From a checkpoint of a small mixture-of-experts model trained on Wikipedia.
Training: 1059M tokens, 4040 steps.
Below are experts of layer 5 (counted from 0) of a mixture-of-experts language model. Rows are named router (the router's row for the expert), gate (a neuron's input weights, with its number), up (a neuron's input weights, with its number) and show model dimensions 0-223. Each number is 128 + 32 x the weight over its row's rms, rounded and kept within 0 to 255. Numbers have three digits each.
After each expert's rows: a language model's description of what the expert responds to; "gets" lists some tokens that make up at least twice as much of what it gets as of all text. This comes from a sample of Wikipedia text that the model never trained on. Tokens count by the router's weight.

# expert 50
router:098189139061119113081092092227083141110107196123132133087116134136109084064089154145190133176119075135152181182071118089144139108087148125163107191097109144145138131166092148103159078138084127108105151103095111114089175154157111148136132116110107159081074130127159152189120151186155158066149153101093150154118148156059106138150172109078119116124087088158099140152151156137108171178152123108156088129132152068169126130176162096107126095142131086154116149171134142077075073089092177152152088149112132108141095169137110088119112129092112118173152168113079093157120108151118089095119118157105140174126100180167109106070179133149134138088188100175148133095098135165155111126135
gate0:124174173080085135130139141061107145114127128097110138123115100155139121060118078120174207134118109158161191140174116128130130129143173099184151106139106113142101138162077099128115142141154159130141136168159128149047110060091147126179132112124116105131104181102093125194143151152138108142111167184155125161111185110133121131175089167108168124215109129110156169082084178139102097056160112118147120161147116102102155129208181144128108092139147113093142108113145142188089122070044110102073111056080172119137139135144124120094112140082097072171155166171161103194153114084144156155110132113103145170089079143141142123103091114072183123090105159134122145121132094145158165150146
up0:139158172089117154104131133091107182121102128091082148117120118174092138050132073113180204136141112149163207120145110126104133162126186101178157087153117134134130115151093103134128159123119175135178113175156173160054115083105167105163110144132083103124094176108094115139135116107133106150118176183162091153135176105151107149146122146087152128201095113084160168115099182114093112077152115099169110143138083092105185113205196073168115126103141120085151101144171077168104122082035127126094111097092159137133140104164142104123110145084101065177149140166143113195150135107147148183103110142087144167103093113144122124104082096069182104095103167136117139101142101143133122122130
What it handles: Nouns and endings naming roles or groups, like collector, founder, geologist, classmate, member, series, school, company, often before of.
gets: "er", "ist", "ers", " team", "or", " series"

# expert 24
router:100247110109153100127107105148126145085111151099161091134091161135083098094100186144145131161101148144117172143064103085140154127112121119108087148119084174149084157170090162079172117181092101103086181136077108113104163185170092157160158123131106135083125116124185153157109121170171176105154119117142138158087171153091062191135169107101152108126106117137113128163149113149119141167160112096160107076141160076171077125148160105104117103150100116129089176157098113129126116117086152154150070146131157111178094173166123058100068126065091146162149129147088084141089082166117106119132174150127126152091111150157116097130121122152169170099149103162153187087112159193156100080166
gate0:197141179077124086092098124088132126153155056101054146141095160070092120105095097077136132111148118087159056129127149133168152148080111119140093142156217131109112130205105134120184102155087120154083112128121107120141127113113108134138106105155095125105082141166168137105130110146085151122125097141102165117082127119116123134132145161113119123141124066125073135133123137158092142127100165127146121093182121176129114097163118151169030149205161097158124156062115148114124067111133153132102158154144137189157067080189142158158083187104093163178177115164110090130121145107124157128114154116177106171081140082083172111134065122115151117097109074103083144133094155099153098195112
up0:072105077172115154139152131127116137148090163114191108090122108190144117164108127166151131146099116186111185147109094116111102095184133134130127116128033131184125125082140115136077118123173110095169172131159147121096121132140136096112158156052192176156146102106091146146114148088159130114145152133132136148176146163125113104152126096142146099153118173168199120149161102099142149136143083137127119144071159075135137174090131122104221121087070121084093110183140136108092181120089123095143093141092123080096211170076091131120129078125176135085081160130126171144108076132099056095134099161091145100124092171149124146104191146143103100143160165173187137165127107142099132061149
What it handles: Opening parenthesis after a name or figure, as in Griffiths (rugby league) or (2 times), plus table spaces and pipes.
gets: " (", " ", " =\n\n", "\"", "\n", "s"

# expert 44
router:091202074134130106117095117171098164136084138112185095095101145119098121081083132170187158177094094164142126158117088095152128129057176105159077131138111103144096137189089128084140085153099091103071145072131092122131155176133116173174135106103138175113084126149128136149101158152140203105140174094103175146128155145089111159141160093104158083139098078132075138140145123159113181174163149074170123065141154110128140197119140075112105107150110091152069138158119164105066109131093147163140056162131145093183086160145131065083121110082128156168162147130124071167101132142122121116134135153119146167084141136164140102134125149164153125071171084155156162102082151170150084098141
gate0:124136172101095102082088090150184147181078157103127118129131114161148144094151126155094160119095093144169138163099151112173165161081163172093115160106116112158067126177085195096148127165157064113204143128151116108125158176120106107145143178131096114130057163094136126165131080141107135109072081165128109151158196083071191111156139120126138055118084129103144144218116100101121102112187075167108085086144088080125114216104100082140097103072136142085105087115158110127126131146099149141171093179143119113126128191127116117167135135125104105099126152120122160158174169100168149068113105110128177122107122102099125134131115136172140118088113088144098164143059145178122148155109
up0:084132151131105138098116089122195169175062182111139131127135103120173146123143096104081136088102098118151123116109161133167168170090149183077101160108130084132083119184097194103131158163158098139178105130196141117136115152102126095144123157133118095150062147084137106166139085126091132127089101153155102116176172068056200095129105147111122088136085146141146142175091093076127127134167097190061058064133096112119135176109100061154125099074147127098133073102125113151159113138084130121159156145137103125138147153119134131159154112151157124096142149107142178137198166094167166111105066066124118172130143095111119151156096106158118114076084100154086159173076132160163159168104
What it handles: Quantity, time and comparison words like more, million, fewer, higher, since, years, plus final zeros of numbers and paragraph-ending periods.
gets: ".\n\n", " more", ",", " years", " million", "0"

# expert 49
router:093191126090160131133102089206137167096080162079147113075111117116115102091079158134156150115080087147123147154090115106163135158080160102165103190122080159158103164158096179111167086162113112132084152086129085125123139194136114154189127086097117193101109128110148128185103133123158170097152163083144150142064169162090084165172142109104157108137107098142084156159121163129090142154185118141142100116124145105155108192146169120084113075134122110121056134151105135091114079095098144140156102148120153087135087168123144098082108142105108143145174162131107102156085101173112096132133162139096116168133121192163147073097120132150138191077195107177183146098113160172153075091176
gate0:106134131066128095117133172075083112095139132123106145125119111140140124138070143164114093146112152194121190136118093084172160088125127090051156128078107104142121117177127147093155106138093091110101140150112121068056146138132104089191139107151128122115103143152182169152129128137088098127157151136122116144082138129056122125135128122149140150133154099126142119096072105116097206225105165094094136031144112138143135164156133088145116076116146139148149181128132042107120186134089112122143197147116118115189099103126111099152076190124106117151154177165172108105147065101153119115147178152107132109130104097152123120101144097101201191096151086140125191052159128143144161157168
up0:101145129110100139135171136127089135131157135135085175142144117161178152179093123125123063106117155122100128089163120133171142097105101119064177119074148086114132083173175082094099101114109116153140108157131128074137098160101168095166113105146156168134168124139193125166172111114109077136162113113160086126081132119086139101159106150155126167109185162094116154078091068091176186202086165131096130051128089172144140150101080154166172065116171162101145173105151088136144190148089115086110184104134107122147116110140114122166107179154097116146139161135177115058123094106175137124119157120077091102154160082116076112109146079079155147095126078147078152071167109127109167175168
What it handles: Last digit of years and ages in infobox Born/Died lines, closing parentheses, and coordinate or unit endings like °W, km.
gets: ")", ",", "0", "3", "8", "7"

# expert 61
router:115203132073106112127064092162100152105093163103133113113079160098058096094096176186146152178133129170154153139104095102135140106109172108149099171105105161153081149164095147094156087171098104100122129109073086077058148189141113150175134121103089133102124106119140149160091145178167183087178147122104134153096151155104128181146158106130160110175071118128107159169153113135116145165152101097150082088165154069170120148168118088091121078126116105170116159146124150108118104114085164146174124160116175090124101154138139083106117144090117152165135149106102065164096107179113100096157145160123178190075116154157158119076137144155145173063153120170153160108083161163174127097190
gate2:118169064094104134098117100209117120140081186091164197113099069088120109083174157159121103184101114138092141135098123134169118119086171147123114157189141126189125143137123173093163144157163075061164129142072180115128141153131178118153124148122139146202106103124100122172135163214096124167140155118138142128113190116122127164101137124051118104119097149128124142067171139176153088123174141103174134158164141124111136127099097101091131164056120139122165126112099157118147142199119112082107090100144115148133129146193155086137127134076098170079119161141111086121194154177149094140137113091100143168131132174104141118167122158182107160143120119080137132053078118172117076105103
up2:136197100108080151092114116171119125169092149128119206127071078080154137129166150181143122158110122176116099121107140149146111121060180152087145126196137120186161120163135127086171162127167080060187105178071189154132116124085187086160120129092122122165137105128070101133159138190114126191113135128149137116136161111123156156089105178112084129100086143112146124063142122178136094084132113118164139166143109158114153109133094098108150153085109146106173113094109151157149166174106071081138152064146087179109167109185170079170161126113129175066096139150138136128169181142146090138155093085103123157126140120078162148164114160169090125133103160112113103067100097143115083096125
What it handles: Spaces or parentheses right before a year or number in citations, award and event lists (in 1957, (died 19), plus etc.
gets: " ", " (", " –", "\n", " t", "–"

# expert 29
router:142145113146155086107098123147108149099109162084172113086104131088119071110070148126138147170069125119149156156124065104152150123125116102149095136132093129178085147155113183107156086183069123108107155076095103134122143138152098127194131137114077151098094116125144133173086132179170167047160122088100164188083159178087098167184153120090169103143112062150108134145143125152113171124179139083169099083144181092145107193131143102111116135142088116145111163159115132111123122048096138150149125136066136098154041151143106133105122112096090123157154170142080089175089090136084114110152177167128144162113073163152146094095093153151158144088133115185141200072084145151140095111119
gate0:119109149108155119127092123138126175136100156132127093096115164111120115179086142143102094163134185120146133149097168204095135085136065184128172115121111125143149111124154139163139136098158109159133108138185176070167110107177097102129167146133106198086150145085082102156090195144178138117166113138133125172155150060110135145146135153114131148116105075088126121107205072142170144102191133131109185103158110149132150210063107161100173117048139136118141105140082139092187152115111098186092124122132098144143122120119130142086127089157068187102141152153104159159193107075132135149152092169181130069192120113090139120109177138161164152182112160169126185157110139185122148144107
up0:098141117111104139157105131127195177148070123107173124108137196154107157141078138066085100053135179108178093159103119141205148109173081124130092138171085094160063188114138178176129144134166119115158111107151128068102159114121150146104119117096116137122157133121164088153121151113139134117122103095159111175108114113095158126106127171125113156139066144128077112144060061128124115111231141124134169069128067143123191117083176122121147106062136101098132123166093128112160129138097164180112108122100126168185128126077113150116106157096117133100161139123132133126092162110081142109181076086159129161140098147095155056105206138145144122093108171144136085169084156150128107140062
What it handles: Word-start capital letters or consonant clusters like Pl, pl, sl, fl, R, M and Mount, in names and words such as plugs, smallest.
gets: " R", " M", " Pl", "-", " pl", " P"

# expert 47
router:121135107093170070129090097150101131125114132084136106117082124109078133134130125168157126162126120182162130148111130103135148135099159078140105154102082117153091158133079161095172099188109061100093168098079128163147137178154119133162153109057103138098109095125177177172116126147158129118154176097128156137103151144114104150163167043129139084187085099171106153145141125130108158172161078089137092103124168078152064132112168081097091137163130072172086135151100139080087105083088140156157107140076142127155096156145128103092092151123102134173174140164078095142078065144071114102139140166136188179091093160154180104147139179165126175097179071149149166108106137170161093082127
gate0:117100122117129124081144046161111157135149169130097156108137124139127129158105131112130128086147093157088130147070124131115162122132116101126101135118099121139089123071149130091122135186103146138149055097162101154146207111192103152142182173153051088112157075131139107134108181084113155127108142172067118127113186106071083110116126130096122185133155096186138132109106143123169136157229091069127104166142169091106145133087206133076133110161096103102154166176114106122116139126159156139193106105154160124146117153089123084090117139123151109166174194180102165197130078108101155128143077131132151156133095211103078130101151174177102128143089184141135151134086126135166093111109
up0:134174120115125093144089174133163128109090132091142090145137150099126104077109130171154159175076142047168152132178124101153124169093174123134132142148159145117163145157085139128145118078132103131083141158109145093085040144089121130139110094116160161150120193103152116184117118174111140103177129078157137134103086167178148146110132115150151072095091145045128114138141130143082136072091190127168095058129101171171138136177082117166103121087155133196119134092150172109101061171090116146107124205105113089134099085122151121171124103114084120100100099089145091085117182180122105118124165102116149154117173079144156126132106062103196138076162073132130127067153167102124148111135
What it handles: Table cell bars and assorted word pieces inside names and words, such as Nor in Norwegian, Ag, Em, the period in e.g.
gets: " |", "g", " G", "4", " ag", " E"

# expert 25
router:099159109099177111088072104157140163101102172099178094112093139097088118099085167174158138141078104158130150151083077092148169098100135080176133119106098096147085151128107181082165078156101069090104156087118089123094117163133104169136164127096091183110107108119152190166120119157143160066150140090129141159120153164102112134124175090128199089151078116148105145140157139173096118140146090095157083069125167095140100123133179097080107078140124106162120183144097130116110085110124203136153079193117179097158063175130130111097089116092092153160161170150121078174102077148080108131132144165144171172093114177179150097130136152134174150101165127162153124090132146147170103119152
gate0:127144134143135154136121098119137156104115119139112151147138111098163095143090153157178104118151159108115117136140133141110113099096129153131164140207158099087090104156138164119158163138094114142133147101133118123138190119185135205111098100121075205148132132175092138121162122156112142071161105128138101125166103138111048094139109137166056164132255152145147083093124114177235162135062138116164150164125159190142133171119106126120126109148126105129154095080115115163108088125138181115138094138131162144197122156049179116088181161131172209104131102126151156068110168104097076106153144104152145143161150158195186117159143126123122110173139090141172124126099105134140106147127
up0:132159148131132123128134127138086112144153127123126069148133164210148163108146116133053092107140161138123140137120191129130149145148083134059101101123120135135113118077150160160121069149142156111170154088084138133110092109128108062128104137107175083117109157147171128135116111121157097168146174125130109139093184125157173170123118132096179069122043076147142171152123114081051121153191136125081103088153071072126157109143140054167174140100113139175098149181163138102160182155156033060140151099100112165107108091182117174180114158125105157138102120138132119187128135156110110166118107190079104155094108101063086153139085109132133091096071121130101118135181114098102128156114
What it handles: Word-initial prefix pieces like Pre, Con, Re, De, Pro, En that begin longer words (Prefecture, Confederate, prepared), often in biographies.
gets: " Con", " pre", " Re", " Pre", " Pro", " De"

# expert 16
router:106166126130144053085087113143098144090109180095141118082090144106123081084093198144128159149106124119162151165100108099168152081071127087141114165125088158154130141146109165121165082179079073094084159091099100128074129163154091143153164108116116149110115126169152162149111137165167160083188156088133146146082148159107121160182157112085155090147108070112083161167142127191106168195163135120148115100125139137153107149127196115091086094145109129150073166137058136099095111118112173151151100168125133109168087132140107123100109164117073138167181165162121117130080109141096120076132177168112157152098095159163148116109129154171153190080181129198146139106124165174180091083140
gate0:117175111131091097127164131119090178138127112103168150088097151098123093075137100141120161157071113136073082123124131116081124106109138146110079169171131171150133096140175158154132110087218108111178107126114042159194106144098120121107105164091150111152140114144099092148129109131148126161191172145114162087098070101102130135138103103129155114178179154195121142095124156102062136155124149106112108123115116129148163151147184134117052200116151197120119140108079158133142104160097171076115094136104139112144193159156073116145139129110125141122106212105140092136101099179134148089115161168115088170122135113118116120120146176101127078198112120149041155115169142103032128138175
up0:127068134098195133128079091147138100159118141153128103153145103171116124157109154131147088105176152157181193150110094147201173150153112130178149146073080105114111151123104117103119143146083088172090185147133198105098128142137124147146142074132110174071109121078147156127110178100115138088072114152125088173098182170112115143117122120093131130116095059099170125167163099106164104123135099155133158118176171111087089127109070111123199028145083091168134105180180123090093148090154099178172155113117138144145102165096171096104093112127123130134143083125117154156136127099158083188127100100129144105118090170165159114131107122190149175092162149106196135139099159110201159138099
What it handles: Individual digits inside years, dates and ISBNs, such as 19-3-8, 2-0-18, ISBN 978-8…, episode numbers.
gets: "9", "8", "0", "2", "1", "7"

# expert 51
router:115135137132156082094095092156138139088127164084176083106085182129086084084097157158141145147070135157129148179090089086158168125101155088148097147136079145165092128150114134100113111159102102092086166076118090131094173146154090154165184120081088157097105090142157156173098155163163151097171139106064163142093191176119110149143152076090185109187080103150140166156170118152096144145173094078144131090118175101145095163144156087082097119149098112131113175145120149111115102111100176136163115154084148081157086168137111102078103142109105132178144149158097092145092101175079131083148151166097161161075109148158168109116122158200142181077137102166145176102105145137157088084138
gate2:136121141130164136147132156138117177128137112150183101167101143102066097129115103139075132116125147138127170141122073112135083084127128173134158113180123145093071163165138123117119180170142117132125184174141155201114122152156131168145076120130133148147103104133155131150157111116098141182169121151115145171189151150164141101086108153096135036065174121151124121119099125157046134148127106203101095102144096128159037109131213126157099108106096128099165179044133112087094150093127127161186124048122139097136088112143140132108160161140148175182175115074128117150058117157117127111185107127115143159076165144099116139170185143172094141194095115135109153119130119114135058103155
up2:115157104113100104129094100145125083116104112071104150069139079131139193143112159190195111158117103140153129100107171159084187116107130106176109142077128139182154097131109145147170096089107122120128098120117126044152115115153124081110156108079138137071143141117113149095089191129192135083148153124134113138070119105093090140182138121141134180202120119137134123144190167149192106134118133074177135117132159120107175154129052159071169129157154120159092065186123105127145108119127108101085124183142126163152192161133089124136127092092066071056100137157135100145168122082119104128081147166131129098164080132184152078091082132109188123114150135157147158146111155163126195136131
What it handles: Lone capital first letters starting a name or word after a pipe, comma or heading, such as K in Kyzylzh, S, N, C.
gets: " S", " R", " N", " D", " K", " G"

# expert 11
router:114167113121137120120124140165108154110101156095151127107067137128137105131081148173150192163113115140150143164132112107148152130099152122146070188097093142165104144164077153109213112162048134112074164122116136104051155182157119148152149139082086164111089147136134154147098130162121159116153153116102152152086140167068091206190169144060158112151081101161095190131129125165093141161142093099168106095116131133144135152159136114100113094119105089145117150151076137093092099113088143139145124147095169102180070150123082087086107148090092158171176163134061091148091084147117103116121179160134148156101080133171134069105111151160154124118144105184176169081131143120217105083149
gate2:142108105097158075099131124114051092165098124062164112094102168166145140100101140120096122183120091115141147187138107130170131066077131162059103149101158080182122123071133126151119110124111116112086148111088129161135130131119125150161158045086109136141116119161193128117057173083167137050139130113136139148124124155140097161161180108070213157112104094187114109142125167145063155155113117134106145100155175157123112102119110092138157121085177115118063148080145098076105165130115130114141117150084097154100122100126094111105129171164109089160118114165119115181157092181138139089133216125112120110159067203108150123130093152146186159080097132155113171093090086122118147127097
up2:161098098095145076107147092118065121158088102072168123109145179171156159130117112124105129186156087102101154171141107135133128084105130166072101141116140069171122112089175113176094113136084136139100143109105108180144094120099124136147152064114128155140134135156179126118081175075149133055120097114124151125148076143154090158166172110082227174116136108200124149113114165128082179117110102125113158121143165166103120124070106111152142135098177097093065134081133093096099175154101128107119127134094101145105134103117107160105164181125090088126125083146156160194142103183122140094110214151123099117187083174116145085143099140124161121088091122142091155071110053106105185155127
What it handles: Bare space tokens before digits, after model names, ISBN, or months in dates and tables (Boeing 737, December 2013), plus some the, commas.
gets: " ", " the", " The", "ing", " his", " its"

# expert 30
router:105123113093177114119105105220108131084098174105175104099110155121080099083087146127142160123104080125149154154087102089145152134082179122181146169134142176165084142162123163092157094180120077101107166094078116131147167153183119139111153150110121187140093113132119179151111163184144155107148174103085165139113178148071092143146130095081169086160109093188139154146172132181137115169141118099157083123161150076175117152173171100092113146140119096148109117139107127071107088076063167158184106183104131121157063185111089112067109156085082112178130184140084085148098107127096079128150131141115161186092125151157147124115123167129156136117141106154155169128113165163155110090128
gate0:091162133129144142152064109143188193187176145165166124177113100103113176072129075128145162134130134133111181140108093105149152139145150164187162189096183126131106106179151147135139153123146108167096070072117082161130135124166118122108119191135119122155144126121133154153053108106070110078210113104160130189128151131181178108163147078105148057149146180097106161095124161168116077090111107101173110119120165142148148104142126110094138126082195131119092123062165103128074095149157183129128105189186127114130120188097170137104145169126101160150166123148094111105146117111042136100152131124162154079124138168136155175123119065133133081132125154079140115142147161112154125174117
up0:163104135170124144082119122106082088045116144098078137063148136162164115142135176171136124130113171102149092116158156140121119119132127099063126076179054117149122092070133128128135099157079134072131150153062169123139113141102117160139159069135110104135100137114132110125194134162172110156085147138120151096131126148075045168090126151133138133126087067136167119179123111085117173162145155135110140132138082130148129135113133158156111141153084150134161153175043133117183130143062083119198183085078128109169139042151052133156111082149188122101109082121105134177114099164184163161116163162120113170126157103155116081109136177155131174087129131182122150103109096152118097123132
What it handles: Names and titles like Mary, Henry, President, Queen, Bishop, Isle, plus of and endings in place names such as Falkland, Cayman.
gets: " of", " Is", "y", " O", ":", " Man"

# expert 32
router:099175098121148116091086116168101182103104172091154074072133161106101073101094143148204127153063112127160116163067100102124173132051155130161087197080102182152107166149120164088162104162113115130117161096092085089097142161130095135159161159109105159118088129155145131165111176146157183110141152098123209155117153143093115138138143121117131121140102090170085144152163126182073150131155124092178121132149142112154107118176171116127087097148133104152058172149106146111109079101068139182152080164120140104157083151139124115110122121121110136154173139132129098174094116170087100098143161168118160169092101177156160074112112132148171162074135088174153156102059189158168122133151
gate0:110081135102125073144133072102078133081126081085160050063108148137143158140127152174101176167098121175187154068120118136093133119141137122209100106129037151124124162121107143106109129126078127107090144067124109096134137090191134171080096133056116193117110132089192159187073090132156156140126113137120078207122159173084107152153127088119184134102102113109103137160152093064087159108145056131156136104044157115164090126064127096122161107122181142088134124080096069104143153159177114134132181092139115155133108113101109138113119112115116134122115125127117117085081114129142177153118046085124125160107094181142103127103139161129125125155149145147147147121112112131156131136138
up0:121105144115128093172151097088085128095158103140144110131123098087185139164140132180161189122098100148149103114116169142093071178119126196114101123098115126127191144109155112136115152072098161176117085111113126115162110106137164133095091166116155155164139136123166111130112134056119167150077110110155120161138108096159129132101094149113096168088132130085157066177130107105077138087139067160095120133083104177117106072050086132149120131147194088074125097104158047151125106192124088123109206059166078132137169086112145167148144089141201093107088087136174115140139169095146174123077046093107100134123154148080112129137112101083087103120136132135102098154172100109095154141137
What it handles: Final digits of years and decades, as in 1970s, 2003, 1910, plus the word this or This opening a sentence.
gets: "5", "4", "0", "3", "7", " this"

# expert 55
router:116172140112151080114087127130136141107099136078148108097056148124121132099078167148152148144106109176140162149100107105141136130121174107169095166104092144133095145141119118118160091146128113122128150075119101122115155147128097156220173121115095130070077096104127211150099155159191161085165138092096155170115172186126109167115137085081205125177089046169103170155195119181134151143144078108159131117134149072154105168150149107079076106142086094160108153183075117112140086108091163167173099168093147099166098138129128131096097158126109146136134146141060078170106079131088087112119136170123161147107086142144191107104116183153168162089160101150165166119092134179141115119122
gate2:106140120102142104163099088137118121155108139041124166203126187179110124132112170024169101112105143136160166134009101142162139133101154133156122096100131165078089130141109162163142103119150068086136111093142079106162129128076124150061100081116134116113127077140086140138090160104134184168053079118143089113169091082111127084112122142102197178162165171113136163127169130100147139114127124144083146165145119108216091156132155135142098122060082112145126104139150159108120166106164180129139138129138121180112099202125158123151129117084100115115120093155145170160175096097140120149150087137133097169149154130151175115187162106162122070132098136124128131164075117144117144139106
up2:105139111102143119154077103133114137157121145059132168176130198169126149147096177027175135112138119154144150135018083125147135143090142147180119112082129174079081115147117158153121094115152076098139089106156090123160114122064128144082093088125099122101144090159085154138100189093089181143061112110136068106160102104118141074128124146097190183167170201091137167148164120070138125104132120133076135179158104106188097153131154135107131169094098117123140124125141165115120169105185160123114128120144142167098118195111157125181109090069107097115133098139146165181185117111134124120163076137133114171141168145141174144169163137168140079128094134112110118175084125119111135149103
What it handles: Single capital letters or first pieces starting a proper name or code (C26, Eldon, Craig, Leptotyphlopidae), often after pipes, colons or of.
gets: " C", " F", " P", " H", " E", " Al"

# expert 60
router:122148084120144086118106116160103152089074142089164088110068137171104099080123179142145129134094089167151162146075095088169169140082142074153130161136086163153059134141105143106150108167096116067098131107131092127078146157167115177189132113071099146122107126145130142172117180172138161116163144116064179144123164132094102112172146118126162134167096086176128154156143153125106154161137147083139133093102147094138066179118147088084083068136125071174066141179107151096071116109102146187174085119097148107122129135112109129110102170081075147183143138133082085177105076184127097132125126151113163137103112162160128122080148108174131172127150084154145153083091148134214117083141
gate0:211147182144110072155178190116085080151150087093109126135119177137102138157122138074094156196122177099105118148132103146183127177159131073143116144106132191079126162157133115077152119132114117078089132161187118059142121110110146119138139094095129076123125087137176177171146179153131107129163151198103143089123090162186112166204130110142131149120111076184113112116081123124103093190103152106104123095135113163153128200063101132088126151148141147139059105198060178115141119064135159093115125089133150135120134153139090135126130120177081113140122131102117113126110072094152156122082149101142152163095119148165118114105164188193145120118108122095140183093160126137115097153106
up0:192133182147110077155194191130088061136149100082097092140117146127125135139141145079134139207141164091132121132123120157175134184160104064152106154087103184052139146146135117094160143124112085102091104161159119023149158072109144132128136088098105078116142099124164162171156181157136107123140157201111135091131051163201133146221108116153098144104150102171121127152116137094124104190090168095092133112140103169143112152097096122112134163168154138144083104209065194133184127071127165101129136101135128100116154118130103147121155096162125125152120112084151123151146098113166174143066151103154131165101129117136146134110153168163132124099117141086128151095165133112143114124107
What it handles: Mid-word fragments like in, amp, ch, our in Xfinity, badminton, examples, plus coordinate marks ″N, °W, in sports statistics.
gets: "in", "amp", ",", "–", "ut", "our"

# expert 62
router:119199098136133099097077098171094149074104151079173126091097136104103095086083157129158144178085114142160155157113095101160154099072168083144103164110112137143118171158105176101173076156059090105072172101116109134093141170162123147166152120099128135126105114132157143138074158135143182074187166094107176159096149160095129147180172098124162097133093105154086138181176136162109150193151131098161110102127142103137090145169149112095102090141120094139085171134085166110095102116114170187151086151123140087137091140143114117094125162122081159185180181136124096154086122149083113089135162167109168152086089154165154115111118129142127203090156123191184153095107147159169097089153
gate0:123152107132143149112103163099153136132107112086096104114143122125137087173152157118124101155133159098200101156138153085137073125089130135126142124113127121122173139133103181125140121097118180088185116122119117146121178162154095109200155179141127116126120175191112089109134108157148167128095133117166168144112122087218100133120145131165031139146096174127144113113099184172206145168110101107159102111118118142128098096173121134166094151084124135055078153110175135115116121187099176194177097086103124152119038090096128130128090160183150108194080072164067126137070139112119129068090095176153109094109080193165144087137116105110117114087091104126175134171151135097100118122141
up0:130134106156136135107111146092144122119137119089101121123175132121142106154173136105124070170139120078196081139119163096141063147084150147094134115122146107124181121124123192115145137089134185090179067138102126125117159150149088093174156168144132119138111181161123078091152089185134150147099120125162194133114116035208120090106156125141042153135131190118141128110098161178181146195105097130127078141109104143138103090161114146177078160062146109055099172112150128123142117202109156140159128100135085144116076094147154149159104168162140138202082085153081132120115147075105152064108062143122106129104098159167131102183085102109108115084094103142130112168131114110090118128117
What it handles: Inner digits of numbers in tables, dates, routes and catalog codes, like 1992, COVID-19, 2000, 1574, mostly 9, 0, 1 and 8.
gets: "9", "0", "1", "8", "2", "7"

# expert 53
router:100196096128162108141094091156124152124105174115179086089082178121082089117094143176133148141063122161145163155100081102143137121074130093145107149134067150153092143136101130118159104133083074115094181088109100139119132141157098163149140114099099141098098088141153152175085151185127172116183190097113171136098161151064080130132161086123163109171113094184134135156162136154102131172149096050156117085144148100136094160132133104084123090138115134174125172175094157103133083116062136166140096157098142102174081174117123122058101147102096167136154161134128101151068067155134129119132145170125152149065142169165158092105088163171151174123153105161171153084080129157161085085163
gate0:107114114145209144125147127125113133119110129195086065121160067189074131110089173181111125168094136130141120147087121041103103124173125143104147135156171132142122125148157117135114098162209103090122147197158124148160149118167116108141130124136129139102124178157150086128118136026079115151124125058094123150101170112171140121167126130131127115102109137068177139168088121156131080199150131138138159086102133146079141149100091103131178081145098144101142127154103180133156100134125206124140167108161136143165139179179196090102098159134085164134143090125132091128044145121142153142097097041111092137178167108111106072129154127132098132077106128150195147157153154142157137164156
up0:114157087127061115102095091092155128141144124102187156164104185112161055172127089171127153120139210168098101064165145156122119092129121129113117134124064124105088130155090133103146171115064090176154135089171160152127113136069124162148158103042136129162172146138112117082165087153158102100190172146147123146145138186139212102140087172144125108166127167148086106078104098082166188091097126124170124115148131126143165129110139078148110163097136138082134114100169099065100104144109136129117113101076141077092166067123110137131139097121167117118072137128142144135213089132100096085180122160110161142090091154097119133128171125105189112111080162152121086102147143129144130069136
What it handles: Capitalized name-opening words, mainly New plus North, South, United, Big, Little, Old, before York, States, Zealand, Kingdom.
gets: " New", " N", " United", " The", " North", " new"

# expert 26
router:095133086111152103121117112182120131107101164109138111065092132143098102104107160148184128169100097185125132221089124103161115082105143090154104175120106181172104115169057151093129125133074077099078157082091091149113135156160115130141154115112060150111099109114132145158109149164163154071155173112116131153124150164107098156145125099101167093189074123138119173161176109152096153137163127109156091125174147089141101133157131106092109098169137083146123130167063133099100121095079172158182086196118179120190095149133116092097108163139134173177154152141114085150118099146088099105127185140091156150120082165180166126106138180152152156075171129184125166103134131168186121058139
gate0:133101079172105134123084110157157104162129143123159123120131087086137087108160133112117087172178186126116113140109071107093121151099121097128135162148089076186120147104128160134141159126137111122118114120107132113082105193144103156106133145103108141125147093155132111150124078140062069118137068119136143171127117098123163097111128069142138109178118142036138150032145095121166156096152146104149112164113145193147093183101127141082105081190131155140168096089130167156113103197160090110104119102120121117135132090099173084140214178102163078095126120168114132075182121153143098165136106056116157090173135110095131094162154085103121120136198165186102103049192116172159110117153
up0:100151147090141090135169160170044079110143145118136123155156163154149213133103162152092162194085131153142146139108176122176111141154162147156082107080149166103155142114154124098121099129117139140146109145138144073170152099131138080133143087153115113191051175075156134162124154149166148151097217105120103125117129126138122157147102198113101106068142120187104073235146138100131154177076132169120122127138096124091100088175115130160157166097092104126116140161117093087112144108113089117173124122103060127101126142108081147077094136136122138141150169123155103137111166098113095104086118200158145167090122094146096162086143136142116145094063131084140160178086126136083139126211
What it handles: Field labels and list heads in structured entries, such as Genus, Label, List, Part, Tribe, Recorded, plus coastal, line breaks and punctuation in lists.
gets: ".", " part", "or", " List", "ers", ":"